{"n_layer": 14, "experts_per_token": 1, "scale_expert_input": true, "n_head": 3, "n_kv_head": 3, "head_dim": 32, "attn_scale": 0.177, "parallel_block": false, "init_std_up": 0.0823, "lr": 0.00844, "grad_clip": 2.0, "final_lr_fraction": 0.0, "doc_mask": true, "train_tokens": 609700000}
Below are experts of layer 8 (counted from 0) of a mixture-of-experts language model. Rows are named router (the router's row for the expert), up (a neuron's input weights, with its number), down (a neuron's output weights, with its number) and show model dimensions 0-95. Each number is 500 + 50 x the weight over its row's rms, rounded and kept within 0 to 999. Numbers have three digits each.
After each expert's rows: a language model's description of what the expert responds to. This comes from a sample of Wikipedia text that the model never trained on.

# expert 42
router:455598567584444583588488534472571505494522510479405468514399463416461571434555459442588546443544471453544553517449593439484462475529527537438489509488527534545542455434510550480620546464514496436527444451453496527436453452500540539459512586560495568492532517544451440536534500516431542533
up1:545396425528447498531479447543463474429418455473470456491450483477475448478473473472408457531571526475486463536538444468532493537426474519448495448394432440482560370505515578453562505509520516538458486469511594547531440400359477537428494521454458429454550527458512449539473485409490465466
down1:532595483369620529497529536561516522416478412559479486475517445466489414446571490525444451437524444578468433444583572539536434411436497441456449419442508513538491514516575475493568537571555509565527580471522420453435536434515491482481486510515512484536504488458501570553575485505504486504
It responds to: Squad position codes FW, MF, GK, DF, and middle pieces of foreign names and words, e.g. Sl(ove)nia, Nas(ee)m, exist.

# expert 27
router:456599567585445583589489535473572506495523510480405469515400464417462572435556460442588546444545472454545554518449594440484463476530528538439490510489528535546543456435511551481621547465515497437528445451453496528436454453501541540460512587561496569493532517545452441537535501517432542534
up0:543514541416495504506418468528463433402451548423551412457514570476457477475509660535560543569479501549551485589467482498443367452520524543484549519392452507583514539456421443560470471561535486509523496443570557508556509486489477458524539515541513486396522539522543475431484527495497508565
down0:512394440543514526500506510600536536511564602459525489440495458453504552566555486531529565473559548477574499514427545505516515548474552551501500561557569486398394490465601412534456558521468473567533506503437521572441522609488624519482495472484478471493518445384515529547492465561550525506
It responds to: Prepositions like to, of, by after verbs (referred to, led by), -ing endings (helping), and male first names like Edward, Henry.

# expert 7
router:456599567585445583588489535472571506494522510479405469515400464416462571435555460442588546443545472453545554518449594440484462476529528538438489509489527535546543456435510551480621547465515497437528445451453496528436454452501541539460512586561496569493532517545451441537535501517432542534
up1:507451587527612460416455519495526531459416507479516514447562529494487415611510503469464555531497449475444487595522498420534480449560486502471551548459441524494511543602522514480433540418485543464466500420458465555416463538507545575572575530602522599502525513438445439498473584481553552527
down1:487503532580458551585612528500443530595589459447511526517573512417479482510445450499513486505499465492520442529548571613573482495382506487479488416579424437463463490442472503513446481526428561536514443544546510515541453382467467447605456437475480485449523493508489579572520527526491431528
It responds to: Empty or numeric cells in wiki tables, and predicate words after is/as in species distributions, such as found, occurs, unknown, well.

# expert 38
router:454597566583443582587487533470570504493521508478404467513398462415460570433554458441587544441543470451543552516448592438482460474527526536437487507486526533544541454433509548478619545462513495435526443449451494526434452451499539538458510585559493567491531516543449439535533498515430541532
up7:642491437544426516499526504551536488490438494497579540487518408364521478542443484479474491617507481531468559467553533564415526554489513489422521489602482496418494447491487473390527427447511427558515529483433530492501509550512493448530516469522510510465563510515465504570525428492373554587
down7:496518517487539495553593442477494486480508527493602571555517473474552505503519529467541438461501455612537432507577523540580548534493525458518519565525527550507504440504536489549399530603550574400536529504419540515530520451455594454512599582578454435422422476487490494418465545434529466425
It responds to: Double-space blank table cells and word endings in names and species text, such as f|ill, bacter|ia, Magrit|te, Tri|stan.

# expert 18
router:455597566584444582587488533471571505493521509478404467513399463415460571434554458441587545442544470452543553517448593438483461475528526537437488508487526533544542455434509549479620546463514495436526443450452495527435452451499540538458511585560494568492531516544450439536534499515431541533
up7:576442524481432525500551488550476516464654529526526482489484483486480425377473548434487524484411500517571466426533456461534545419498449457447384530511485534521544467464566453545408534431575543501463562509507501498575457443490513463463460527523449499444499521542534383618518530513515417526
down7:543513582545562468440554539458534517391443497469538579531580520524535444473578494492512602521569507495477372567568439491507575554483467460531538573497535511460513554470408504449475497479490421591573546540414497462480495491542479578538482494622533509529553409528506506537484526422530568499
It responds to: Hyphens in table dividers, sentence-initial This/That, and Greek, Cyrillic and Burmese bytes, plus name-ending pieces like Jeps(en), Gun(ther).

# expert 33
router:456598567585445583588489534472571506494522510479405468515400464416461571435555459442588546443544471453544554518449594439484462476529527538438489509488527534545543456434510550480620547464515497436527444451453496528436453452501541539459512586561495568493532517545451440537534500516432542533
up0:507456534476512515525516491594474522421467565534509474571501525591523492565479505429397429553489489580425622590431535489554460496456501532486431462502440610485568528437491535406478533513503563592449468569491474623520516511490562523443577546482490587461496498473541471522486464486532458573
down0:421516451502610524574474521492436471529550547523578522541533487513590596431492503493521624520599603438525531495509499469467494547579451521483521581501489581510457623485508607503489553594519518571480519545519558461498519535539527478497442459570552581526502526484521557502551546490545460591
It responds to: Raw byte pieces of Thai, Japanese and other non-Latin scripts, plus inner word chunks like app in disappointing, omot, org.

# expert 3
router:454597566583444582587487533471570504493521509478404467513399462415460570433554458441587545442543470452543553516448592438483461474528526536437488508487526533544541455433509549479620545463513495435526443450452495527434452451499539538458510585560494567492531516544450439536533499515430541532
up3:444419555458429495528484598480490535631495558468495503473483439455436526618434480575524517509501553473506543443446508552561540536506341542505467516508465490405514560590518506421498551517432466540556525502476530466406471496574499489555512457496540466536488537530530516444547399546518409476
down3:574524526516523475544537460425490524583470478501505582569479582441349483461471502535519489496454512563471561571487464518473506544542598523482558473460480429427473510460462503566651515425554481502434524582520591534484454473475489603483497484569526565458555551550521541424443533476451473549
It responds to: Mostly " the" in mid-sentence or after commas, plus sentence openers like Today, There, and odd name fragments such as Kaz, Ky, Gl.

# expert 60
router:454597566583443582587487533471570504493521508478404467513399462415460570433554458441587545442543470452543553516448592438483461474528526536437488507487526533544541454433509549479619545463513495435526443450452495527434452451499539538458510585560494567492531516544450439535533499515430541532
up1:413486515554546443531532538537486489369498596471512481557437525499520499452434563492437432445452485486515523509496559461466462433544537425553545537488502559545487470455675586472453523459556549552536497508461581545509537637441425528460507539457467563472488477511567487566442527519536499535
down1:504521483499449557484417537518449443488512522514621516436495511458487546511473474501556491425508444407479509507516586466553479546520462475544448512552479445460493355539437495545542476514421521431453472494527479529369560445409455537536439455470547472542503503437440362394503483537495421538
It responds to: The article the after verbs or prepositions, line breaks, Devanagari bytes, and word starts like emb(arked), Pu, education.

# expert 29
router:455598567584445583588489534472571505494522510479405468514400463416461571434555459442588546443544471453544553518449593439484462476529527537438489509488527534545542456434510550480620547464514496436527444451453496528436453452500540539459511586560495568493532517544451440537534500516432542533
up1:545538491563565450563499478452548625430550480619494467477546452453549470519496586543468507467530418466449513551485558488563585521538589484502512488571512538468575485464469528461503512462515551525526517463464519504440508591608478501487424464558606491462677563490450495470519484488512497543
down1:579432497544584502414504468580524410499478529505531478498574571532469655440507502556465550574452465526537447550540528549427502558579477608545523508544458507476515518478484521515524479450521478468444478506374467573435473503509558451510553546438473551557420516520568520564507549460449478593
It responds to: Numbers in sports and election table cells and third-person verb endings like puts, loses, plus Species, translation, Directed headers.